config = dict(
    n_layer=10,
    d_model=192,
    moe_layers=[0, 1, 2, 3, 4, 5, 6, 7, 8, 9],
    router_score='softmax',
    routed_scale=1.41,
    init_std_router=0.0148,
    rope_base=10000.0,
    rope_fraction=1.0,
    qk_norm=True,
    init_std_up=0.0302,
    lr=0.00216,
    beta2=0.95,
    train_tokens=945900000,
    steps=7217,
)
Below are experts of layer 7 (counted from 0) of a mixture-of-experts language model. Rows are named router (the router's row for the expert), down (a neuron's output weights, with its number) and show model dimensions 0-191. Each number is 128 + 24 x the weight over its row's rms, rounded and kept within 0 to 255.
Before each expert's rows: "raises" lists some tokens whose logits its average output raises strongly, later layers aside. This comes from a sample of Wikipedia text that the model never trained on.

# expert 15
raises: "-", "A", "C", "S", "R", "N"
router [170 174 145 148 118 151 114 147  95 101 134 115 115 168 116 151  93 133 128 146 118  75 175  98  92 115 155 137 163 173 100 116 171  83 150  95 104 104 123 130 100 118 156 119 114 135 144 117 124 138 109 151 152  97 135 148 123  84 115 143 136 141 123 130 134 149 148 125 132 164 101 154 111 124 118 123  72 161  66 101 141 136  89 104 142 135 154 202 116 125 109 132 159 127 128 118 121  90 161 131 151 131 146 125 121 112 145 135  74  79 122 131 108 136 115 125 134 152 153  88 142  79  84  99 103 161 126 133 161 121 124 145 122 109 112 101 162 132 112 130 110 125 146 106 146 129 114 104 131 142  88 103 117 120 111 155 179 104 105 133 134 123 129 114 133 138 127 106 110 124 140 122 122 135 105 150 155 191 148  88 122  91 159 121 132 103 125 110 112 145  87 132]
down0 [127 142 109 163 110 134 126  65 117  97 115 114 130 120  90  89 130 119 153 164 152 107 129 119 154 161 115 106 131 137 107  95 215 112 108 167 141 158 173 143 147 144 133  91 135  97 138 122 137 127 120 110 113 113 177 155 113 101 112  99  85 137 141 120 160 108  83 165 124 126 142 131 125 134 105 120 114 161 123 146 135  99 122 104 127 183 140 148 141  91 102 149 122 110 113 107  91 141 139 140 133 128 105 152 109 193  99 108 110 136 110 132 119  92 144  95 135 142 136 104 135 132 150  93 153 154 154 119 151 166 146 115 110  99  83 134  87 169 115 119 117 128 134 132 110 132 105 131 140 133 127 107 134 105 165 150 161 146 127 129 148 110 153 142 173 160 152 110 160  85 110  96 118 131 119 143 114 154 154 133 139 112 134 141 165 100 151 146 104 183  87 144]
down1 [108 107 118 137 131 143 116 130 164 130 156 142 105 106 119 159  86 144 147  99 154 131 168 137 120 155  87 141 114 167  88  93 149  91 122 129 171  90 129 118 154 119  85 186 124 131 111  70  96 124 105 118 118 167 103 106 130 124 113 155 179 135 143 173 156 120 137 121  91  99 130  92 157 135 145  65 139  84 120 135 149 139 125 106  92 145 139 148 117 140 110 119 134  87 108 121 161 144 113 107 118 100 158 129 104 127 107 101 128 179 147 116 169 144 124 135 121  94 106 118 165 145 102 161 117 168  98 105  83 121 122  99 141 134 129 100 114 149 116 104 142 121 127 137 106 141  95 134 120 100 133 144 125 118 115 184 121 141 168 137 133 159 162 142 150 131 128 160 161 162 138 101 125 161 119 152 136 126 149 144 158 108 158 122 135 118 113 111 148 159  88 100]
down2 [119 162 116 101 134 124 138  98 157 100 124 115 111 115 122 146 137 110 109 102 179 107 114 105 134 142 106 144 144  67 133 127 108 138 130 152 168 130  97 109 173 125 109 141 125 126 147 131 157 103  90 102 148 160 128 149 141 146 106 133 150 145 136 136 104 123 152 129 110 149 110 142 103 144 111 157 104 151  85  94  92  90 151 116 119 139 102 107 124 144 103 147 161 135 171 142 127 146 131 138 119 146 145 141 186 107  94 152 131 158  38 133 166 102 148 111 114 114 159 136 104 109 131 153 156 155 107 167 142 105 139 157 176 111 114 126 126 133  78 136 115 151 142 102 128 168  93 123  74 102 143 121  93 104 164 125 145 122 145 137 176  97 112 134 137 102 119 112 139 158 144 118 132 130 157 158 143  78 136  61 106 142 125 142 119 121  99 150 154 116 126 120]
down3 [148 129 138  72 137 131 113 131 122 110 142 146 146 107 129 114 104 114 129 146 123 154  97 138  99 142 130 106 144 255 102 131 132 145 136 136 122 114 113 121 116 112  98 126  85 131 131 141 126 108 145 127 156 127 117 112 128 155 118 142 125 114 116 127 145 117 161 122 132 125 137 110 123 127 114 129 118 119 139 116 138 122 125 119 111 170 135 110 109 100 144 123 160 155 147  97 144 143 124 119 130 131 131 156 136  82 147 129 105 128 124  90  95 146 166 118 172 142 167 138 114 136 139 144 166 127 103 124 143 136 105 139 101 128 125 118 136 159 122 103 128 105 131 118  83 113 146 141 184 127 132 117 125 154 157 123 134  78 101 139 101 128 150 146 103 151 109 144 109 139 122 154 150 130 139 130 115 132 128 142 139 135 121 116  89 114 133 136 147 134 121 134]
down4 [129 168 179 140  84 175 124  93 145 156 159 160 123 156 115 110 110 130 118 123 110 109 105 126 130  86 111 134  99  73 181 136 197 118 113 151 126  84 149 173 126 145 109 148 117 111 118 141 109 123 139 124 125 113 118 117 117 110 140 140 123 126 130 126 133 117 114 100 129 149 158 116  90 179  97 174 116 108 144 137 144  75 125 151 102 173 111 161 127 134 132 124  95 157 154 130 143 130 138 122 148 105 133 114 123 115 138  87 141 136 129 172 148 145 120  88  99 111  81 114 121 104 129 152 151 108 180 135 136 125 115 187 110 160 131 126 137 111 137 136 145 130 109 115 156 108 106 115  60 109 166 129 113 165 144 125 155 118 156 150 140  92  97 119 157 160 113 127 139  75 171 134 111 124 123 109 126 117 123 163 125  80 126 156  96 129 135 114 111 123 121 117]
down5 [135 145 143 144 142 126 142 143 103 142 148 175 119 113 145 132  72 138 144 109 148  96 114  86 137 130 133  92 147  56 131 112 128  91 131 122 140 112 143 125 124 157 138  94 120 171 152 103 162 117 110 135  92 128 129 146 108 132  96 134 119 135 154 142 140 144 129 100 159 128 151 140 113 122 171 137 141 184 120 154 136 120 125 126 107 117 134 153 121 153 134 124 101  78 156 132 117 124 104 152 147 120 124 110 118 111 134 137 103 129 151 182  84 158 109 138 171 117  90 134 166  88 108 119 136 151 137  93 128 159 119 132 146 103  98 110 122 115 126 117 141 137 126 194 146 130 151 112 117 167 179 174 161  89 117 160 146 178 115 103 104  88 149  80 122 120 130 126 143 125 140  99  54 130  85 137  95 139 122 101 105 102 117 107  91 143 159 109 143 132 112 129]
down6 [152 149 117 109 138 156 120 123 155 122 137 114 127 178 157 115 142 121 118  94 118 117 147 165 138 128 121 105 161 207  99  97 131 140 193 110 156  86 117 154  77 146 145  97 151 120 123  81 124 142 131 100  82 114 120 138 114 115 115 111 124 177 161  94 116 108 126 129 120 164 114 155 151 160 114 130 151 141 145  99 184 116  95 152 152 127 124 112 125 132 102 100 101 163  91 141 129 112 155  95 128  91 135 146 140 102 138 151 133 123 153 117 127 135 109 144 139 141 134 144 116  91 142 145 113 144 107 142 109 146 133  99 105  61 131 132 147 147 156 119 123 129 131 149 133 128 142 130 214 120 137 161 152 152  68 134 156 139 112 111 138  93 133  96 161 117 162  98 148 134 143 103 124 156 114 149 130 148 140 148 124  97 112 143 126  98 120 117  77 140 107 121]
down7 [127 128 112  81 172 123  71 134 106 104 101 126 116 170 111  72 142  98 108 156 132 163 122 122 104 142 102 114 146 173 155 144 137 118 150 130 156 138 106 147 166 115 125  93 179 121 146 156 140 124 158 101 128  94 104 169 138 127 160 121 131 110 110 100 149 126 100 116 119 113 133 119 158  91 115 127 130 129  90 103 132 141 117 142 125 128 126  86  96 179 128 120  91  99  90 128 146 128  98 151  99 146 133 134 157 136 170 135 121 134  94 118  95  88 117 172  80 135 102 106  87 171 130  95 104 109 165 133 171 101 150 121 135 180 132 140 127 136 106 105 135 119 111 119 131  99  96 138 189 126 116 142 168 106 128 167 155 160 101 147 110 140 132 100 127 149 127 127 138 132 145 161 126 128 121 135 124 148 116 133 164 121 130 155 184 144 131 132 150 160 118  99]
down8 [123 113  80 130  87 144 107 121 154 116 139 111 105 101 155 108 125 177 126  76  96 134 138 131 154 151 121  87 131  67 103 133  88  99 148 149 147 140 105 131 136 139 125 158 130 148 129 139 107 134 155 124 143  83 122 128 148 136 117 105 122 137 108 133 152 130 172 124 102 119 141 100 142 154 124 114 120 140  93 152 152 153 112 125 122 138  96 161 112  99 153 123 214 166 146 156 105 176 114 112 127 108 126 147 156 122 149 142 109 155 166 115 128 162  85 173 113 122 127 128 142 155 111 124 115  87 132 116 122 119 134 149 140 164 124 132 122 115  92  92 118 177 109 123 136 103 121 179  58 151 137 153 176 122 150 170 133 134 144 115 149 145 136 125 163 113 108 115 117 121  96 122  89 152 102 121  90 112 102 145 104 138 125 156  99  77 118 129 155 113 119 132]
down9 [128 136 132 101 155 144 128 176 124 117  82 158 157 126 128 138 115  88 106 145 111 112 154 110 140 162 130 141 144 174 150 183 114 125 158 123  81 131 112 117 152 109 127 125  79 115 105 149 159 103 108 148 141 101  85 126 140 119 103  96 126 113 155 129 173 142 112 144 124 126 123 106 109 116 149 135 139 151 173 107 138 126 119 125 154 112 132 171 112 157 128 122 188 123 180 125 138 105  96 113 140 165 104 128 152 172 115 147  76 125 158 135 113 131 154 107 108  98 165 129 124 166 167 133 110 139 102 125 179 145 143 141 114 121 152 149 154  72 110 120 100 115 100 101 141 135 109 152 192 125 125  76 134 116 129 102 173 102  76 149 129 130 110 126 121 125 130 104 151 172 146 138 121 134 104 134 122 121 114 131 156 133 107 122  76 107 102  91 104 140 139 142]
down10 [135 156 133 105 143  99 116 122 131 131 115 136 114 134 138 151 115  87  86 143 144 160 132 146 128  97 137  97 156 211 112 162 100 157 151  95  98 151 120 137 156 160 129 132 138 137 113 133  88  95 115 115 170 122 120 139 143 120 135 104 133 145 166 120 101 100 139 143  99 155 121 100 134 121 131 141 157 128 155 129 159 133 188 141 151  85 109 137 107 137 123 139  82 105 115 133 120 147  98 101  88 111 125 122 124 157 112 115 130 138 120 147 111  91  71 133 132 141 169 121 109 122 171 139 144 125 100 135 157 143 116 121 104 124 104  92 169 173 103 166 175 101 178  73 147 128 125  90 176 128  93 110 166 134 136 149 107 112  73 135 106 104 131 106 130 156 126 121 106 111 132 108 124 129 123 165 144 142 101 167 127 175 116 120 119 122 114 111 160 133 158 140]
down11 [158 105 160 139 115 177 146 120 148 108 133 102 115 135  99 121 123 135 140 114 106  97 144  89 123 123 146 157  93 166 163 176  97 128  89 161 164 137 143  91  99 105 138 142 113 115 142 156 171 132 112 139 119  67  91 111 119 125 115 134 212  74 128 145  94 111 155 106 120 129 161 126 109 147 135 145 100 143 111 146 125 102 165 139 140 117 157 116 155  97 105 130 113 133 129 149 103 151  93 136 105 145 130 100 115 158 144 138 159 145 154 155 154 163 108 118 119 131 122  76  92 121 114 109 156 120 133  84  98 135  92 153 153 131 139 183 135 112 101 117 137 112 111 131 156 119 145  95 176 116 129 111 130 140 144 121 112 146 119 130 124  75  92 150  92 127 147 132 107 137 126 142 109 154  86 123 127 101 124 118 130 108 138 158 138 133 162 165 126 177  97 114]
down12 [149 113 177  98 152 121 116 141 119 107 146 145 120 118 134  95 128 124 155 145 120 124 151 126  90  96  72 104 122 147 145  64 107 160 123 162  85 134 151 102 125 116 129 161 123  93 151 141 158 143  98 164  92 107 107 128 146 147  94  87 118 138 100 104 132  98 105 120 139 153 138 117 115 126 123 140 121 157 134 147 135 116 145 123 107  54 128 147 154 124 112 128 110 134 165 109 120 136 112 111 107 110 150 142 127 123 138 175 107  67 135 104  94 141 122 130 135 161 121 154 114 108 130 126 154 126 133 104 131 117 129 132 177 134 143 172 156 164 108 113 124 127 152  87 107 123 149 115 218 129  89 141 137 123 119  93 124 105 133 149 135  99 116 163 107 162 153 139 144 100 136 122 165 121 133 165 175 137 147 135 138 137 137 128 155 137  70 106 166  99 109 161]
down13 [114 173 136 144  94 141 112 151  88 168 118 150 109 124 153 153 150 158 109 168 119  97 121 139 133 124 131 162 122 168 112 115 117 151 163 143 117 130 108 122 135 142 106 135 104 117 161 134 116 130  97 128 147 169 128  95 114  88 103 116 124 127 123 109 135 115  93 165 131 141 121 113 168 116 208 101 112 106 129 111 139 138  97 128 150 116 124 156  91 132 156 139 158  90 116  84  84 158 113 131 135 123 153 153 103 132 124  88 163 143 117 132 126 123 140 126 159 130 115 124 109 109 141 161  97  85 124 128 159 149 149 127 145  92 122 154 168 111 120 160 170 159 131 146  98 123 124 131 216 159 115 100  78 106 142  91 158 109 111 104 161 156 136 120 116 103  98 136 147 100 131 121 117 178 101  90 159 150 114 131 140 138  95 109 113 109 100 121 151 102 105 121]
down14 [136 134 125 152  98 114 126 155 140  91 135 142 157 125 128 114  88  98 134 139 140 137 130 131 146 127  77 100 141 159 126  92 157  81 120 109 169 164  51  90 141 138 120 170 115 146 143 136 161 107 151 115 107 112 169 152 156 130 115 151 106  70 131 147 140 145 127 139 116 132 143 154 135 139 135  81 114 166  96 135 151 145 112 143 175 162 125 170 104 167 120  91 129 156 100 140 106 142 140 126 107 160 145  96 106 140 156 131 141 155 158 119 153 165 101 111 121 142 101 122 145 112 158 130 104 153 125  91 125 158 141  89 133 130 132 123  73 123 126 113 160 167 143 131  89 101 105 160  88 132 148 146 175 165 123 116 131 136 107 100  97 112 117 117 141 171  95 113 102 122 142 117 108 110 116  93 128 157 148 159 164 107  98 120 134 114 101 134 150 128 122  90]
down15 [111 141  95 156 148 130 110 126 120 119  93 133 117 126 132 172 161  99 126 124 110 141 112 142 140 100 109 136 115 183 121 122 158  95 165 125 140 130 122 152 157 146 129 158 159 119 119 139 100 152 139  86  97 117 146 139 139 103 141 167 128 126  91 119 132 142 117 132 101 139 169 122 156 155  91  99 135 172 158 130 159 153 159 131 171 176 111 142 120 134 131 153 189 140 131 106 128 109 122 172 105 145 107  79 141  88 181  61 123 139 135 169 136  73  80 124 153 137 111 107 112 146 143 152  85 132 108 126 112 152 119 112 168 117 129 125 122 107  96 135 122 102 119 104 124 123 146 151 165 101 131 101 112 144 158 126 137 134 150 112 118 155 140 125 149 114 140 138 115 160 123 100 113 188 118 149  78 126  74 123 110 134  77 107 130 132 150 130 156  95 132 135]
down16 [138 130 144  93 166 107 128  83 145 107 153 121  87 115 101 109 139 115 133 146 124 115 143 109 121 112 100  94 106 158 132 152  64 180 120 114 131 133 158 134 162 137 163 147  94 113 109 138  63 123 139 147  99 114 130 165 162 137 157 132 138  87 129 130 145 132 147 138 146 121 128 121 128 126 122 155 129 149 154 136 153 107 139 150 132  90 169 105 150 115 143 153 121 132 136 111 134 159 169 101  79 143 112 153 137 123 115 125 152 162 116 147 139 153  73 177 126 159 135 120 142 109 160 153 123 131 118 120 113 137 104 127 123 146 187  69 136 106 104 108 134 108 111 169 121 106 130 135 223 128 116 118  67 118 106 111 123 142 122 128 147 120 108 160 104 115  97 154 140 101 153 146 115 138  88 123 186 103 147 117 110 112 117 147 135 136 119 137 139 122 115  99]
down17 [106 140 132 132 110 126 126 115 128 109 113 137 117 153 126 151 136 147 133 115 142 115 165  69 128 113 129 160 102  12 108 127 142 128 108 117 130 122 107 155 125 146 115 101 136 152 119 138 129 147 161 132 132 100 150 110 137 136 125 148 118 133 107 121  76  74 133 120 149 165 109 126  89 128 129 138  98 167 117 115 125 148 140 100 138 150 142 171 158 173 141 143 156 145 139 113  58  91 140 134 102 106 120 115 166 148 114 141 160 131 130 113 154  60 131 116 155 153 125 110 146 143 113 136  98 126 137 107 120 138 135 120 111  73 184 143 117  88 163 149 114 132 113 148 145 147 130 103  64 162 106 120 119 151 110 125 139 147 158  77 160 119 119 102 167  96 138 135 128 128 160 159 121 135 172 153 136 117 123 113  96 118 151 119 138 136 125 127 108 140 147 119]
down18 [112 142 145 109 162 131 139 106 147 116 135 112 111 104 111 150 114  99 130 120 123 124 181 140 128 139 131 104 107 236 145 102 141 131 124 136  95  74 126 128 148 177 137 128 138 156 104 106 118 105 163 109 144 102 155 140 145 120  75 143 142 125 118 112 113 162 107 102 124 135 115 134 109 121 157 126 151 151 123  95 147 154 147 126  78  78  95 125 131 111 138 142 192 116 146 129 124 121 121 118  74 144 125 105 105 146  89 168 137 117 134 143 156 101 145 164 112 152  90 108 156 131 111 157 118 127 106 174 129  91 135 135 151 131 114 127 122 178 133 144 120 139  84  98 110 100 139 145 201 158 113 103 143  85 138  99 108 112 101 120 173 125 102 138 147 170 133 100 134 140 113 141 130 147 141 133 157 135 151 122 123 155 123 110 141 138 109 128 141  98 138 144]
down19 [138 146  93 146 130 118 100  83 129 120 116 165  91  89 117 159 165 141 148 120 145 130 177  99 151 107  32  97 111 118 146 113  97 154 128 127 150 108 115 144 137 130 140 134 131  88 122 113  90 118 138  90 121 123 146  86 126 121  63  78 136 125 113 136 142 134 116 160 125 139 116 109 132 132 171 143 125 112 133 118 131 187 115 113 124 152 127 168 146 157 166 117  98 148 166 135 196 149  93 117 134 127  77 120 162 160 178 117 112 145 115 130 155 116 150 135  94 125 114 120 129 173 132 112  89 108 102 125 116 127 145 138 124 122 116 114 123 106 171 122  97 133 159 104 117 124 121 119 141 142  92  93 129 130 119  87 174 127 108 137 124 115 129 150  85 129 145 120 158 158 137 141 139 134 130 116 173 154 132 116  98 119 141 158 155 113 148 104 105 129 132 128]
down20 [139 111 131 140 118 117  98 141 122 161  95 138 155 147 142 106 120 133 155 132 146 168 133 132 139 119  97 126 101  26 146 144 161 112 154 111 164 157  89  99 150 144 102 103 115 128 136 155 133 125 106 110 140 124  99 122 160 143 127 155 135 148 133 152 132  97 136 167 128  95  96 160 155 136 115 115 122 108 124  95 113  96 121 132 148 128 121 128 102 145 120 107 125 108 149 154  98 135 101 111 141 103 109 163 113 147  80 131 122 182 131 132 120  92  88 132 146 108 121 128  87 151 140 145 159 111 145 104 157 157 169 125 144 170  93 101 101 157 174 138 127 121 172 137 118  94 119 149  82 161 110 148 135 168 139 126 132 126 120 144  93  94 146 129 143 143 137 142 125  90 184 155 137  81 115 145 160 136 120 107 109 146 125 127 125 101 160 126  83 153  73 145]
down21 [110 142 156 129 142 156  95 143 130  99 146 137  82 120  77 139 147 134 148 147 100 156 131 139 111 139 115 138 108 165  91 115 154 122 122 137 144 107 141 126 132 123 133  91 133 101 126 139 160 121 172 152 158 130 143  95 153 157 145 112 156 137 111 130 138  98 123 145 161 103 128 118 119 119 127 150 124 129 115 154 115 141 139 117  85  58 116 115 162 116 142 118  93 155 142 198 133 144 119 121 107 153 143 168 145 135  86 175 118 125 123 124 176  81 138 137  97 154 100 118 139 145 118 101 110  88 112 151 107 125 138 146 101 134 108 151 151 136  98 106 110 121 159 128 124 109 112 107 161 141  95 147 188 121 169 118 106 140 107  90  95 130  91  90 189 121 167 111 141 116 112  89 120 152 116 157 116 105 132 147 182 159 130 105 121 116 102 100 168  96 105 142]
down22 [122 128 132 174 172 194 101 159 110 128  70 121 148 128 154 133 154 104 162 135 137 117 142 118 109 116 126 132 126 255 126 106  82  81 112 106 111 157 156 150 107 101 123 102 132 157 150 147 139 126 102 111 149 119 119 124 137 160 141 182 128 130 136  81 156 131 131  95 125 157 124 146 144 144 125 122 155 112 108 115 127 108 113 114 119 183 138 139 125 167 140 109 156  81 126 147 120 138 120 165 136 123 123 113 161 139 104  90 133 112 129 163 110 116 123 112 114 112 142 116 141 111 129 144  96 121 113 108 136 124 121 129 125 121 121 113 121 111 127 106 130 148  92  85 129 149 137 110 110 125 140  98 120 142 119 141 124  86 126 139 136 100 152 108 141 152 118 147 115 131 142 118 152 132 140 140 101 107 113 129 134 160 135 137 156 135 109  87 118 128 104 145]
down23 [ 93 136 137 153 150 111 115 156  96 172 116 127 112 142 140  92 126 165 127 159 113 138 170 139 155 127 110  99 148 117 137 126 112  68 132 125 153 128 179 140 155 105 149 122 144 108  99 122 147  87 111 121 133 122 147 156 121 207  89 145 136 129 176 105  99 107 134 157 104 103 137  92 103 110 148  67 125 156 142  97 116  80 130 127 104 131 151 112 131 151 169 131 183  85 135 128 147 141 117  88 118 142  88 113 120 123 158 115 158 146 154 118 105 132 149 103  92 105 144 115 125 121 131 126 116 118 151 133 170 164 119 127 151 154  85  78 121 131 104 103 117 128 145 131 131 158 115 135  95 138  95 150 114  86 117 119 143 101 118 143 158 145 104 105 126 175 123 109 130 159 145  98 104 125 164 145 113 112 139 145 133 184 126 112 163 116 122 130 107 157 155 132]
down24 [130 103 100 107  97 150 137 129 102 145 119 152 125 135 108 115 124  92 153 117 104 143 135 134 112 121 119 160 128 255 137 137 139 130 138 169 127 112 122 131 109 151 131 158 126  92 126 143 149 143 136 106 151 122 120 132 120 132 128 141  93 145 132 107 115 129 128 107 142 158 150 148 148 133 136 112 118 104 112  99 129 170  99 120 116 149 131 134  70 128 131 137  97 117 135 149 174 104 142 131 138 144 155 137 143 123 144 134 125 123 125 127 116 155 118 143 100 125 116 136 107 146 139 121 144 128 130 131 125 120 140 169 143 116  79 149  97  96 128 158 111 114  87 157 131 119 124 136 255 153 104 117 102 102 159 125 138 122  90 134 105 123 133 157  94 115 124 116 100 166 128 128 165 152 119  79 116 138 123 150 135 107 135 115 108 123 120  91 122 127 157 141]
down25 [115 158  91 111 130 128 119 109 148 156 155 142 135 134 123 139 150 101  91 162 125 117 101 143 181  99 163 143 114  74 117  80 111 172 105 137 149 149 136 149 141 104 129 175 118  95  78 158 146  88 136 129  77  83 118 126 106 162 123 131 151 148 119 119 124 114 112 127 145 130 122 137  86 140 143 145 159 165 142 124  98  98 146 109 197 154 167 124 100 144 152 115 135 162 140 152 136 126 128 101 156 117 152  97 108  86 112 157 153 135 149 100 113 111 104 156  83 139 164 174 152  89 129 101 125 124 124 112  99 135 126 109 169 152 122 144 126 115 120  88 129 107 145 136 116 117 144  99 143 133 130 140 118 183 142 112  99 168 147 137 100 141 145 103 127 129 102 140 123 121 135 102 141 119 115 120  99 149 121 137 158 133  79 105 100 129  84  89 160 157 123 150]
down26 [108 133 118 154 164 134 149 144 124 129 122 105 134 111 148 136 128 186 102 121 140 117 145 125 120 165 111  93  98 210 147 117 102 112  71 135 122 159 170 142 128 119 112 137 130 138 155 165 128 111 128 119 160 161 122 160 185  91 158 147 108 103  83 133 146 107 107 128 144 121 145 139  92 142 131 137 108 127 117 148 127  84 182 119 126 154 106 158 136 140 158  96 106 121 134 115 121 158  82 121 149 132 118 111  79 131 105 120 149 115 144 166 112 157 108 148 149  81 133 154 132 132 124 161 137  89 113 112 114 148 135 117 127 132 104 138 116 113  93 142 157 174 113 127 115 159  89 101 226 137 153 166 141 124 130 147 142 128 111 110 138 109  67 152 122 114 110 123 120 136  99 146 150 118 124  77 120 140 138 127 136 124 102 111 109 102 106 136 121 130 131 116]
down27 [131 124 147 145 109 125 118 137 125 124 121 151 124 105 156 132 142 113 127 151 156 128 168 153  95 158 142 120 116 219 138 135 146 137 122  88 114 145  75 152  80 155 103  70 153 126 156 141 128 120 119 132 144 133 127 148 158 120 140 122  84 125 153  57 137 147  97 100 137 164 139 143  98 149 133 122  95 143 129 101  86 123 132 143 126 117  61 151 105 138 141 148 100 103 101 144 140 155 100 116 145  76  85 145 167 119  95 125 119 132 151 134  98 130 134 150 120 153 106 139 176 117 132 133 145 110 126 172 134 109 104 137 119 131 148 154 107 137 137 136 124 130 129 140 141 121 140 135 204 113  99 136 117 103 163 177 148 130 126 130 140  91  70 120 141  82 156 135 124 114 122 136 112 143 117 171 130 136 100 123 116 145 151  87 139 112 126 123 171 124 107 123]
down28 [141 134 136 135 118 123 136 132 124 117 128 139 126 123 130 128 130 126 127 122 122 116 127 134 138 127 142 126 127 255 124 117 120 127 130 133 125 131 136 132 138 120 140 124 118 125 123 132 124 129 123 106 136 127 144 129 133 130 152 126 133 137 128 138 125 127 131 132 129 127 123 117 132 137 141 135 135 142 126 125 115 128 131 129 123 126 141 142 125 117 130 128 112 124 122 135 129 145 137 125 119 126 129 124 126 132 114 109 137 125 124 116 142 126 116 117 114 121 119 115 125 122 124 128 134 125 129 122 131 135 122 127 119 116 129 135 122 132 128 121 129 122 122 139 129 120 154 125  50 134 114 115 135 126 122 132 135 140 131 128 127 137 132 113 132 133 125 125 119 134 130 113 123 131 142 116 136 138 125 128 116 126 119 126 131 132 129 113 119 136 130 131]
down29 [109 119 101 125 135  86 145 155 126 137 124 111 126 146 127  96 139 175 130 155 138 128 147 126  66 158 145 117 140 156 149 145 121 133 169 138  65 148 139 109  92 111 136 118 135 132 134  98 140 135 144 154 140  97 107 136 124 118 128 120 113 134 145 161 116 153 104 129 125 161 153 167 104 157 125 179 117 117 146 105 129 171 132 135 147 134  95  91 116 134 127 150  91 170 143 157 142 119 150 134 138 128  86 119  94  96 132 126 127 101 159 114  97 125 173 118 161  97 147 134  82  98 146 135 100 144 130 126 132 134 106 130 117 157 144 136 156 134 125 124 123 102 111 150 128 151 101 139 236 123  92 112 126  97 119 112 115 114 120 140  89 114  85 182 149 125 147 122  94 144  85 146 112 143 145 123 110  95 126 161  97 110 183 131 126  74 148 166 117 132 129 109]
down30 [ 94 138 133 164 166 174 150 111 129 141 109 116  98 151 110 152 120 128 166 100 101  83 146 117 164  91 138 125 142   0  64 141 162 136 148 141 122 104 147 123 122 114 114 139 141 117 115  90 142 121 142 116 129 122 135 138 136 130 124 143 116 154 146 158 134  98 153 129 129 130 114 134 113 139 142 127 144 100 144 129 126 112 162 139 145  89 142 139 143 136 160 145 195 103  96 120  84 128 166 108 123 123 149 112 142 130 115 147 134 121 161  99 121  96 109 110 140 132 146 120 145 101 140 143  99 145 110 116 121 117  92 140 129 116 114 132 139 115 134 165  98 128 125 152 185 153 132 139 101 111 116 164 128 149 107 132 126 109 136 120 116 142 142 107 141 125 130 136 124 143 132 169 140 115 164  54 112 116 104 118 132 135 146  98 141 121 137 124 130 133 118  82]
down31 [164 102 137 120 128 132  87  82 117 150 140 137 164 146 130 159 134 145 144 110 138 120 161  95 220 151 110 161  94 143 109 107 179 128 120 138 127 108  97 137  91 143 124  99 114 133 102 107 116 155 143  97 134 152 156 160 104 168 103 133 123 141  92  91 140 120 136 147 111 133 144 122 170 150 168 102 132 122 138 157 125 131 137 120 136 177 107 107 169 123 109 148 133  83 118 142  94 123 120 128 168  88 159 136 110 139  99  78 149 123 117 156 137  83 113 159 107 131 101 140 128 145 139 126 132 137 122 127 101 133 157 146 147  99  91 155  94 103 133 114 105 146  88 134 139 132 153 148  74 124 131 147 157 156 110 147 112 139  79 113 150 150 186  78 167  99 136 100 121 121 123 102 154 101 129 108 124 145 142  96 153 134 121 123 141 123 132 119 143 117  92 130]
down32 [142 117  99 147 122  95 117 156 147  69 147 113 127 135 138 142 135 128 132 128 120 118 130 138 121 129 153 124 134 167  84 103  92  93 145 143 128  86 163 128 173 123 130  92 153 146 165 148 121  97 117  80 116 102 134 149 112  94  76 108 137 165 123 105 120 112 112 168 115 147 104 108 127 121  96 174 139 166 110 107 137 112 146 136 125  94 130 137 131 126 165 136 112 120 120 130  97 139 114 106 146  96 158 110 166 110 112 154 108 120 133  96 149 134 135 115  85 144 111 117 100 107 157 108 141 138 117  78 121 109  90 188 147 166 158 152 134 125  88 140 101 171 117 128 112  75 113 115 161 168 126 166 159 172  99 132 120 153 137 125 135 133 151 118 105 158 109 137 148 150 145 100 130 139 137 136 124 171 133 132 114 180 140 196 124 153 106  95 167 117 146 132]
down33 [ 63 106 112 137 152 148  92 136 111 104 129  85 157 111 133 180  97  84 152 120  92 111 139 143 122 107 117 106 162 121 136  93  99 135 103 114 164 140 134 128 141 123 125 157 109 151 114 124 153 104 107 132 121 131 142 169 132 136 163 144 113 164 141 101 125  96 128  78 150 158 125 139 131 156  86 112 138 134  79 105 178 142 125  93 125  70 117 118 147 143 115 168 117 105 135 117 120 145  72 103  81 137 146 129 170 117 139 131 110 109 164  90 115 173 153  93 100 135 121 160 133 143 136 150 123 142 138 115 165  83 108 132 121  93 144 177 141 155 126 100 123 115 146 121  99 122 151 150 184 104 114 131 126 131 133 169 148 149 140 107  94 115 155 142 123 138 121 154 128 139 156 129 131  95 145 152 132 123 146 167 124 126 112  83 172 135 118 125 140 150 156 159]
down34 [111  79  98 139 103 119 133  97 131 101 142 142  75 137 191 116  90 138 129 121 129 149 139 113 121 144 143 134 147 121 136 121 108 136 101 170  96 115 160 139 111  87 145 146 169 167 156 129 175 145 118 105  76 113 126 101 124  74 112 149 139 121 139  87 132 136 135  98 116 123 124 130 134 104 148 137 125 136 131 120 122 129 172 130 171 129 133 130 163 142 155 148 173 111 123  90 166  88 125 118 139 123 124 131 179 159 128 111 124 120 146 156  93 129 105 122  51 144 129 110 152 129 152 123 171 100 127 116 146 139 133 108 143  99 137 123 154 144 131 139  94 124 108 121 133 147 135 128 212 163 116 143  71 156 123 144 134 106 101 128 155 129 137 144 160 121 148  96 151 112 144  90 111 152 130  79 127 110 105 153 145 142 118  59 114 133 127 140 128 127 121 136]
down35 [125  78 153 107 129 102 153 122 113 132 137  87 144 130 107 141 106 160 145 113 117 101 138 153  72  98 157 135 101 206 183 124 164 128 144 101 137 164 138 122 126 134 120 115 124 165 160 148 160 134 120 144 143 128 112 118 131 103 118  99 133 127 132 119 126 115 106 128 169 109 119 132 132  89 112 148 153 143 134 159 132 115 133 165 104 128 143 119 100 122 123 117 150 136 137 143 187 126 100 110  91 113 115 113 151 147 131 120 154 122 144 134 150 150 110 165 111 145 175 133 150  91  98 143 164 162 133  87  92 131  71 130 107  87 124 159 124 119 120 102 134 133 137 162 128 112 161 116 217 112 153 182 157  85 114 118 108 164  67 151 102 142 143 126 150 123 119 122 114 127 123 133  89 146  96 132 119 119 127 162 114 126 125 124 164 137  92 135 113 130 120 119]